Experts of a small language model.
Size: 11 layers, width 512, 189M parameters.
Experts: 64 experts in each of 11 layers, 160 SwiGLU neurons an expert, 4 picks a token, a sigmoid router.
Training: a variant of SOAP for the experts, 1266M tokens, 9659 steps.
Below are experts of layer 4 (counted from 0) of a mixture-of-experts language model. Rows are named router (the router's row for the expert) and show model dimensions 0-63. Each number is 50 + 10 x the weight over its row's rms, rounded and kept within 0 to 99.
After each expert's rows: "mostly gets" lists some tokens that are sent to it at least half of the time; "gets" lists some tokens that make up at least twice as much of what it gets as of all text. This comes from a sample of Wikipedia text that the model never trained on. Tokens count by the router's weight.

# expert 24
router:34 44 62 32 52 34 59 42 40 42 58 40 46 55 42 46 47 49 49 42 47 34 67 54 40 51 55 31 46 53 45 51 54 43 40 43 45 65 44 65 32 46 57 49 44 45 48 40 61 57 40 44 48 44 45 49 49 55 61 62 41 43 37 41
mostly gets: " at", " during", " in", " from", " through", " within"
gets: " in", " the", " to", " for", " on", " from"

# expert 39
router:49 40 48 45 55 57 39 75 49 62 62 56 42 45 43 46 51 47 47 43 51 52 54 56 43 53 43 48 56 57 48 41 59 44 46 59 24 70 38 49 55 46 56 67 33 43 56 42 66 52 56 54 47 48 59 42 50 58 55 63 22 44 40 58
mostly gets: "%;", "\"\n", " |", " :", " ISBN", "):"
gets: " |", ";", " (", " –", ":", "\n"

# expert 13
router:43 42 67 38 61 65 81 57 36 61 69 44 50 45 39 46 51 58 48 48 57 24 45 49 38 55 44 52 61 53 47 32 59 67 55 37 61 32 49 53 38 63 51 73 37 43 27 39 49 46 54 58 42 61 49 52 44 55 64 58 59 36 54 40
mostly gets: " at", " North", " north", " near", " south", " East"
gets: " at", " the", " of", " South", " North", " West"

# expert 15
router:54 42 55 35 62 49 55 49 58 67 46 54 51 54 56 56 40 53 27 27 62 44 69 70 43 53 57 52 56 55 51 47 41 69 57 51 40 58 47 44 44 47 51 61 59 44 49 47 48 67 54 38 59 52 64 41 60 60 63 47 40 42 44 42
mostly gets: "\".", ".\n\n", ").", ".\n", ").\n\n", "\".\n\n"
gets: ".", ".\n\n", "-", " |", ".\n", ")."

# expert 60
router:35 44 57 47 50 56 51 69 51 59 60 61 36 50 45 48 41 60 47 43 51 40 46 54 54 62 54 72 52 51 56 42 46 69 42 47 35 53 42 56 31 57 41 58 40 58 52 59 47 60 61 47 57 58 66 27 64 55 61 68 55 36 57 39
mostly gets: "The", " his", " its", " their", " The", " her"
gets: " the", " a", " The", "'s", " his", "The"

# expert 25
router:52 48 39 38 48 70 67 30 58 41 66 48 52 49 43 63 44 44 57 35 61 41 49 49 48 42 36 47 48 66 35 26 61 44 59 46 45 66 50 38 44 60 71 49 44 44 70 40 47 61 62 43 54 41 50 48 32 45 60 56 50 50 60 49
mostly gets: " MPC", " Genus", " •", " Died", " Born", "°N"
gets: "-", "\n", " ", ")\n", ":", "19"

# expert 53
router:45 51 57 58 37 48 46 67 34 41 51 38 47 51 49 37 49 52 53 54 57 59 64 66 40 43 39 53 45 52 41 31 29 66 43 54 44 55 44 55 72 43 54 47 32 42 30 36 62 60 63 42 40 49 52 49 62 57 69 43 51 50 58 56
mostly gets: ":", " —", " ?", "):", " →", " :"
gets: ":", "1", " ", "0", "2", "3"

# expert 38
router:43 44 65 43 43 70 64 50 51 38 60 48 38 53 26 67 44 51 39 45 62 59 59 47 53 47 29 47 53 48 59 41 49 57 54 36 41 60 67 48 33 61 43 51 53 59 41 45 62 69 59 43 50 57 48 44 55 30 42 54 55 45 44 35
mostly gets: " |\n", "See", "|---|---|---|---|---|\n", " Released", " %", " JPL"
gets: " |\n", "|", "==", " |\n\n", "See", "==="

# expert 31
router:43 52 55 53 59 61 38 72 37 53 57 59 53 52 52 16 51 30 30 63 57 31 43 46 51 57 29 29 53 60 53 34 40 46 36 52 40 56 54 63 34 63 39 67 36 45 48 36 55 56 56 59 31 56 46 48 46 49 60 68 30 45 38 67
mostly gets: " first", " same", " MPC", " ·", " last", " |"
gets: " |", ";", " ", " first", " same", " last"

# expert 48
router:48 43 51 47 42 44 63 45 37 41 65 47 37 44 44 58 39 45 60 52 67 25 54 51 48 62 54 39 39 52 51 40 48 67 61 45 48 51 41 50 46 57 60 48 40 50 37 51 62 51 47 41 52 52 51 42 49 51 56 58 52 33 54 47
mostly gets: " under", " used", " using", " During", " for", " For"
gets: " of", " for", " in", " by", " on", " with"

# expert 62
router:50 34 68 34 60 47 57 54 32 37 67 66 36 37 47 49 48 45 51 47 56 51 59 58 52 55 26 61 64 48 56 52 55 29 47 49 48 43 66 47 59 45 50 59 36 49 53 39 48 66 52 55 42 53 45 34 61 46 43 54 49 45 65 35
mostly gets: " N", " M", " T", " K", " n", " P"
gets: " M", " P", " N", " T", " F", " C"

# expert 3
router:46 51 60 48 47 45 41 56 38 53 68 53 39 55 49 65 26 45 50 52 68 49 48 60 32 43 35 59 50 45 54 54 51 40 50 43 58 63 54 47 37 38 46 50 24 47 27 44 49 63 45 79 39 47 58 47 36 70 47 42 49 43 51 44
mostly gets: " s", " re", " U", " sh", " v", " made"
gets: " s", " S", " V", " U", "S", " v"

# expert 35
router:51 45 55 38 53 44 62 52 47 34 64 58 33 35 51 40 35 46 41 50 42 48 38 57 52 47 53 41 48 39 47 54 53 63 35 38 45 52 57 36 52 58 38 47 46 56 49 49 36 44 49 49 46 55 46 32 46 55 48 46 65 57 58 49
mostly gets: " that", " this", " which", " New", " where", " St"
gets: " that", ",", " New", " which", " this", " St"

# expert 58
router:62 45 60 44 51 57 48 63 48 52 70 52 50 51 48 61 33 66 56 51 46 48 65 36 51 35 47 56 48 43 37 35 60 63 58 45 47 50 56 63 50 52 47 53 48 33 49 45 55 77 59 47 51 61 60 58 69 48 55 42 37 47 46 57
mostly gets: "|", "|---|---|---|---|---|\n", " |\n", "|---|---|---|---|---|---|\n", "|---|---|---|\n", "|---|---|---|---|\n"
gets: "|", " |", " |\n", "\n", ")\n", "0"

# expert 47
router:37 33 53 52 42 57 51 47 52 61 61 50 50 38 37 53 61 37 34 39 55 59 45 68 40 58 32 42 41 63 63 57 48 49 62 42 30 60 53 58 39 53 29 35 34 50 34 24 49 60 53 59 59 67 59 56 60 45 66 47 56 36 39 45
mostly gets: " \"", " (", " d", "(", " un", " sub"
gets: " (", " \"", " d", " D", "(", " en"

# expert 1
router:49 37 75 43 51 39 32 50 28 55 77 55 48 25 40 62 40 46 57 56 59 54 48 49 27 34 37 40 58 56 45 62 44 53 27 45 57 48 48 78 27 54 67 68 58 43 33 50 45 59 49 49 48 61 47 45 60 46 58 55 41 37 34 55
mostly gets: " won", " win", " FW", " ENG", " winning", "Scientific"
gets: " with", " the", " won", " for", " career", " was"

# expert 29
router:61 49 66 53 44 67 59 44 49 40 71 44 43 55 45 63 33 51 47 39 54 47 57 46 47 39 36 49 47 59 53 45 56 55 39 35 44 64 49 53 24 59 67 64 27 59 40 52 63 60 50 37 47 51 62 47 47 48 41 48 55 50 38 43
mostly gets: " was", " been", " would", " it", " became", " is"
gets: " was", "-", " is", " were", " it", " are"

# expert 18
router:49 39 38 40 25 42 55 54 36 56 50 61 46 38 35 45 27 35 46 49 42 50 50 56 49 56 41 51 51 32 76 61 42 48 43 50 38 46 41 51 66 53 75 65 66 56 46 33 41 68 41 55 41 36 73 48 42 58 49 51 50 45 48 39
mostly gets: ".\n", "==\n\n", " ==\n", "===\n\n", "\"\n", ":\n"
gets: "\n", "-", "|", " |\n", ")\n", ".\n"

# expert 8
router:44 48 71 41 52 30 59 53 55 50 54 47 52 46 49 45 41 55 54 45 66 45 66 66 35 29 38 54 62 40 75 47 34 65 67 54 46 60 55 54 55 35 44 56 39 34 17 44 40 42 33 37 38 61 49 46 68 42 53 66 38 52 73 58
mostly gets: " ret", " Ret", " yards", "----", "ét", " touchdown"
gets: "it", "1", "0", "et", "2", "3"

# expert 42
router:35 46 51 46 60 58 39 60 41 63 49 52 48 38 46 62 57 30 37 27 58 58 30 56 32 46 62 45 41 57 61 56 44 51 61 46 45 49 44 53 32 40 46 40 42 58 48 53 57 56 55 50 58 59 67 41 74 59 64 55 46 38 36 58
mostly gets: "),", "',", "\",", " [", "/", " ("
gets: ",", " (", "/", "–", " –", "),"

# expert 51
router:44 45 62 46 56 57 40 45 43 49 47 62 42 45 43 46 56 48 57 49 62 44 50 62 44 50 55 47 53 48 54 59 56 44 25 34 57 64 50 66 55 51 33 56 60 51 46 35 66 51 44 37 45 60 52 35 57 64 50 52 48 38 63 57
mostly gets: " G", " g", " where", " became", " after", " un"
gets: " as", " G", "z", " on", " that", " g"

# expert 26
router:30 37 62 37 48 47 68 58 43 66 66 51 58 40 58 50 53 36 58 41 44 61 61 46 40 50 27 55 53 53 43 49 37 68 26 50 52 46 67 61 43 62 59 57 36 44 49 44 51 68 62 39 28 40 51 50 50 42 44 54 25 43 60 42
mostly gets: " W", " w", " L", " l", " Tr", " cl"
gets: " L", " W", " w", " l", "l", " Tr"

# expert 57
router:53 50 69 53 70 64 64 58 55 27 68 43 37 36 45 63 42 42 37 56 59 42 45 54 37 55 27 62 46 44 46 48 57 54 49 35 42 63 35 50 55 40 44 61 49 53 62 43 56 73 63 44 72 64 60 37 43 46 56 67 53 38 49 56
mostly gets: " name", " called", " named", " Name", " known", " DF"
gets: " as", " name", " \"", ")", " called", " known"

# expert 6
router:74 38 43 65 43 36 34 67 49 57 52 45 51 65 57 57 71 43 64 36 52 64 49 60 48 47 47 53 34 53 53 43 44 65 51 60 43 65 58 55 49 51 49 66 38 55 45 59 54 42 62 57 48 56 54 46 53 55 50 52 52 49 63 58
mostly gets: " five", " six", " four", " eight", " seven", " ten"
gets: " ", "20", "19", "th", "10", "t"

# expert 11
router:52 42 77 36 52 57 43 42 31 52 60 66 31 46 39 59 39 58 59 44 54 48 52 70 38 53 40 73 42 54 62 56 59 70 40 46 46 52 31 36 51 69 49 57 50 36 48 48 56 50 41 31 55 61 55 35 52 58 54 63 48 54 43 33
mostly gets: " was", " were", " are", " has", " is", " have"
gets: " was", " is", " with", " were", " are", " be"

# expert 30
router:50 56 63 50 54 58 59 67 62 51 60 45 39 52 40 68 59 25 35 54 51 42 53 55 43 48 48 68 77 49 51 63 51 39 37 64 40 53 42 37 38 58 58 56 33 59 42 59 52 60 58 48 34 63 63 44 45 58 52 63 50 55 57 33
mostly gets: " $", " ", "_{", " −", " #", " £"
gets: " ", "–", ".", " $", " (", " +"

# expert 52
router:43 48 65 47 46 59 47 53 53 48 65 78 30 48 57 47 41 51 37 40 55 54 60 51 62 54 34 51 40 48 52 43 66 47 43 61 56 59 49 57 50 56 42 51 52 64 49 40 37 46 68 60 53 63 52 46 46 51 59 57 67 43 45 42
mostly gets: " many", " some", " number", " Best", " Total", "b"
gets: "b", "=", " all", " other", ":", " number"

# expert 9
router:49 55 55 48 45 41 56 45 48 47 47 38 31 50 31 54 55 64 56 40 47 36 31 42 53 24 51 75 54 43 54 46 67 54 28 39 39 57 42 47 36 60 58 67 25 53 53 42 51 48 54 48 43 56 52 37 49 63 65 51 36 38 53 47
mostly gets: " would", " can", " will", " could", " did", " began"
gets: " to", "g", "v", "av", "ing", " would"

# expert 21
router:29 45 49 45 63 55 61 48 28 46 57 70 37 39 30 58 50 40 46 65 57 37 44 54 56 46 41 56 68 34 59 55 43 52 50 60 63 47 53 52 47 48 50 66 35 40 45 40 49 63 58 60 46 58 52 39 61 53 34 45 54 46 60 50
mostly gets: " S", " T", " b", " C", " B", " s"
gets: " B", " S", " C", " T", " R", " D"

# expert 49
router:66 44 53 42 52 46 56 54 50 30 50 59 51 43 28 51 41 50 56 51 65 28 70 48 59 65 27 42 50 53 40 56 48 63 51 46 53 31 38 57 52 41 58 60 47 42 49 59 55 50 63 47 57 50 48 45 53 66 65 55 53 48 41 37
mostly gets: " of", " among", " how", " de", " Of", " von"
gets: " of", " the", " for", " by", " from", " to"

# expert 59
router:60 50 37 41 46 51 65 51 54 59 47 56 51 54 38 51 47 37 22 46 38 40 57 72 43 29 51 51 29 55 40 55 47 71 48 28 58 56 47 51 42 42 59 45 51 64 47 55 63 64 47 64 51 67 63 53 38 58 39 66 63 48 66 62
mostly gets: " f", "19", " century", "20", "06", "07"
gets: "20", "19", "18", ".", " f", "p"

# expert 4
router:40 40 56 34 56 69 50 41 41 52 67 63 56 56 44 69 42 48 55 57 70 49 43 48 42 61 43 39 44 55 54 49 41 31 35 47 51 48 36 58 67 45 39 59 46 57 46 47 47 56 57 54 40 52 53 40 42 45 62 43 47 61 46 59
mostly gets: ".\n\n", "\n\n", "==\n", " |\n\n", "==", "==="
gets: "\n\n", ".\n\n", " |\n", "==", " =\n\n", "==="

# expert 10
router:48 35 60 42 39 42 65 41 35 49 61 51 39 48 48 57 43 48 55 37 35 43 51 49 46 40 45 63 66 39 38 26 56 56 61 45 37 47 46 60 53 43 33 52 56 41 43 46 57 72 49 59 40 42 41 50 54 51 48 51 43 53 56 52
mostly gets: "%", " m", " km", "ag", " million", "°W"
gets: "0", "%", ")", " m", "ag", "1"

# expert 16
router:41 35 53 30 48 60 51 49 52 63 56 58 44 55 39 52 39 43 47 27 33 55 71 46 54 48 34 60 55 40 48 42 60 55 46 53 36 63 50 50 49 46 46 76 49 47 53 45 59 44 40 52 51 64 56 32 48 45 44 53 70 43 60 41
mostly gets: " people", "ations", " members", " services", " men", " women"
gets: "s", "es", "ers", "ations", "ions", "ies"

# expert 27
router:49 41 47 36 33 62 37 60 51 56 46 46 49 43 53 61 47 26 25 45 64 49 56 52 42 56 53 52 71 33 49 44 51 51 59 48 36 42 39 54 36 53 47 51 42 70 40 31 52 63 62 42 53 41 51 68 63 45 60 47 48 31 54 60
mostly gets: " and", " or", " &", " but", " including", " ;"
gets: " and", " the", ",", " or", "-", ";"

# expert 44
router:41 40 43 43 74 47 60 53 52 47 58 52 53 46 57 56 46 44 65 36 67 38 50 59 51 46 58 60 53 41 43 56 49 52 47 58 43 45 48 58 32 44 44 59 53 57 41 43 41 45 71 35 48 49 49 47 38 45 48 46 59 51 58 62
mostly gets: " but", " not", " can", " before", " c", " until"
gets: "at", " not", " c", " but", "ph", " before"

# expert 41
router:62 52 52 65 45 39 54 49 61 61 37 35 47 45 29 63 48 46 62 55 57 55 56 51 53 35 60 48 48 51 48 60 33 75 51 51 48 44 41 36 56 37 43 73 45 56 45 59 65 59 51 50 42 49 61 52 53 51 44 55 51 38 45 41
mostly gets: " August", " February", " March", "qu", " September", " April"
gets: "m", "n", "ig", "ic", "im", "em"

# expert 33
router:72 54 66 46 54 60 54 47 37 46 53 56 46 49 61 59 38 46 53 28 62 45 66 61 48 43 32 41 51 46 47 49 62 67 37 40 62 49 46 52 35 53 59 58 37 46 54 54 43 62 38 42 45 36 39 34 69 49 67 46 48 57 48 52
mostly gets: " In", "In", " between", " in", " both", " La"
gets: " in", " In", " |", "In", "a", "ing"

# expert 5
router:37 43 58 33 67 63 58 68 41 61 63 66 38 44 60 50 49 30 36 56 51 43 67 70 34 53 31 38 47 69 59 58 53 41 40 54 55 56 49 62 49 34 46 50 35 51 53 44 51 66 46 59 55 46 47 41 46 41 58 45 47 34 58 54
mostly gets: " K", " J", " Y", " H", " j", " O"
gets: " K", " H", " \"", " J", " I", " O"

# expert 23
router:39 49 44 54 62 53 47 52 42 60 59 70 38 41 50 46 39 37 44 44 60 44 25 67 17 56 65 44 59 45 61 59 50 73 50 52 39 60 46 57 46 45 46 54 49 47 44 44 37 66 39 55 60 63 49 39 58 47 47 38 49 44 49 58
mostly gets: " but", " This", "',", " which", ",", " However"
gets: ",", ".", " and", " which", "),", " but"

# expert 19
router:61 58 51 48 45 69 61 62 50 49 61 41 61 48 54 64 40 36 57 36 59 28 56 60 49 39 30 53 46 44 60 61 44 44 58 52 47 55 40 42 58 44 29 56 31 53 54 48 44 42 53 62 53 52 54 37 47 54 59 42 48 58 60 53
mostly gets: " he", " He", " her", " who", " their", " they"
gets: " he", " his", "'s", " He", " who", " it"

# expert 46
router:57 48 43 58 51 46 54 57 40 54 33 66 55 46 45 52 56 19 42 59 46 35 59 56 46 57 61 65 62 48 50 56 54 50 43 62 38 49 45 64 51 46 61 57 47 68 35 45 62 54 36 40 73 58 50 40 58 57 49 40 53 58 65 54
mostly gets: "\"", " em", " including", ",\"", "\",", "ub"
gets: ",", ")", "\"", " and", "o", ";"

# expert 63
router:51 31 47 50 49 47 52 65 68 41 57 66 39 48 59 51 46 42 47 42 47 33 57 65 38 45 33 60 52 44 62 38 47 72 59 37 47 50 57 50 53 44 49 55 43 54 45 41 61 58 59 53 67 62 69 40 52 46 67 46 42 50 66 49
mostly gets: "(s", " mm", "}", "idae", " lb", " sq"
gets: "0", "1", "2", "5", "3", "4"

# expert 20
router:49 53 46 34 43 48 54 44 50 58 55 46 24 41 52 35 58 58 49 33 80 54 61 65 45 61 56 41 46 41 49 50 47 46 46 31 45 46 50 50 43 56 42 48 47 42 39 52 53 58 52 52 52 61 79 26 61 29 59 53 58 48 54 49
mostly gets: " a", "==", " an", "===", ".\n\n", "===="
gets: " a", ".", ".\n\n", "==", " The", " the"

# expert 32
router:43 40 68 40 46 57 56 47 42 55 60 41 48 57 52 47 47 46 30 52 44 34 60 63 45 42 39 46 57 53 58 42 54 63 58 68 26 48 47 55 49 49 37 46 42 54 52 39 68 51 68 48 65 51 35 59 41 60 60 65 39 41 43 50
mostly gets: " and", " &", " Mon", " And", "ob", " mon"
gets: " and", " to", "r", " or", " &", " M"

# expert 0
router:57 47 59 57 50 53 69 52 68 63 58 42 44 41 39 65 45 28 35 42 43 56 58 70 45 46 54 45 43 64 48 68 45 33 42 51 38 69 59 64 45 64 56 55 58 57 55 56 56 72 47 65 45 49 46 19 35 48 76 59 60 54 56 44
mostly gets: "°", "19", "20", "–", " Coordinates", "ap"
gets: " ", "20", "19", " |", "–", ";"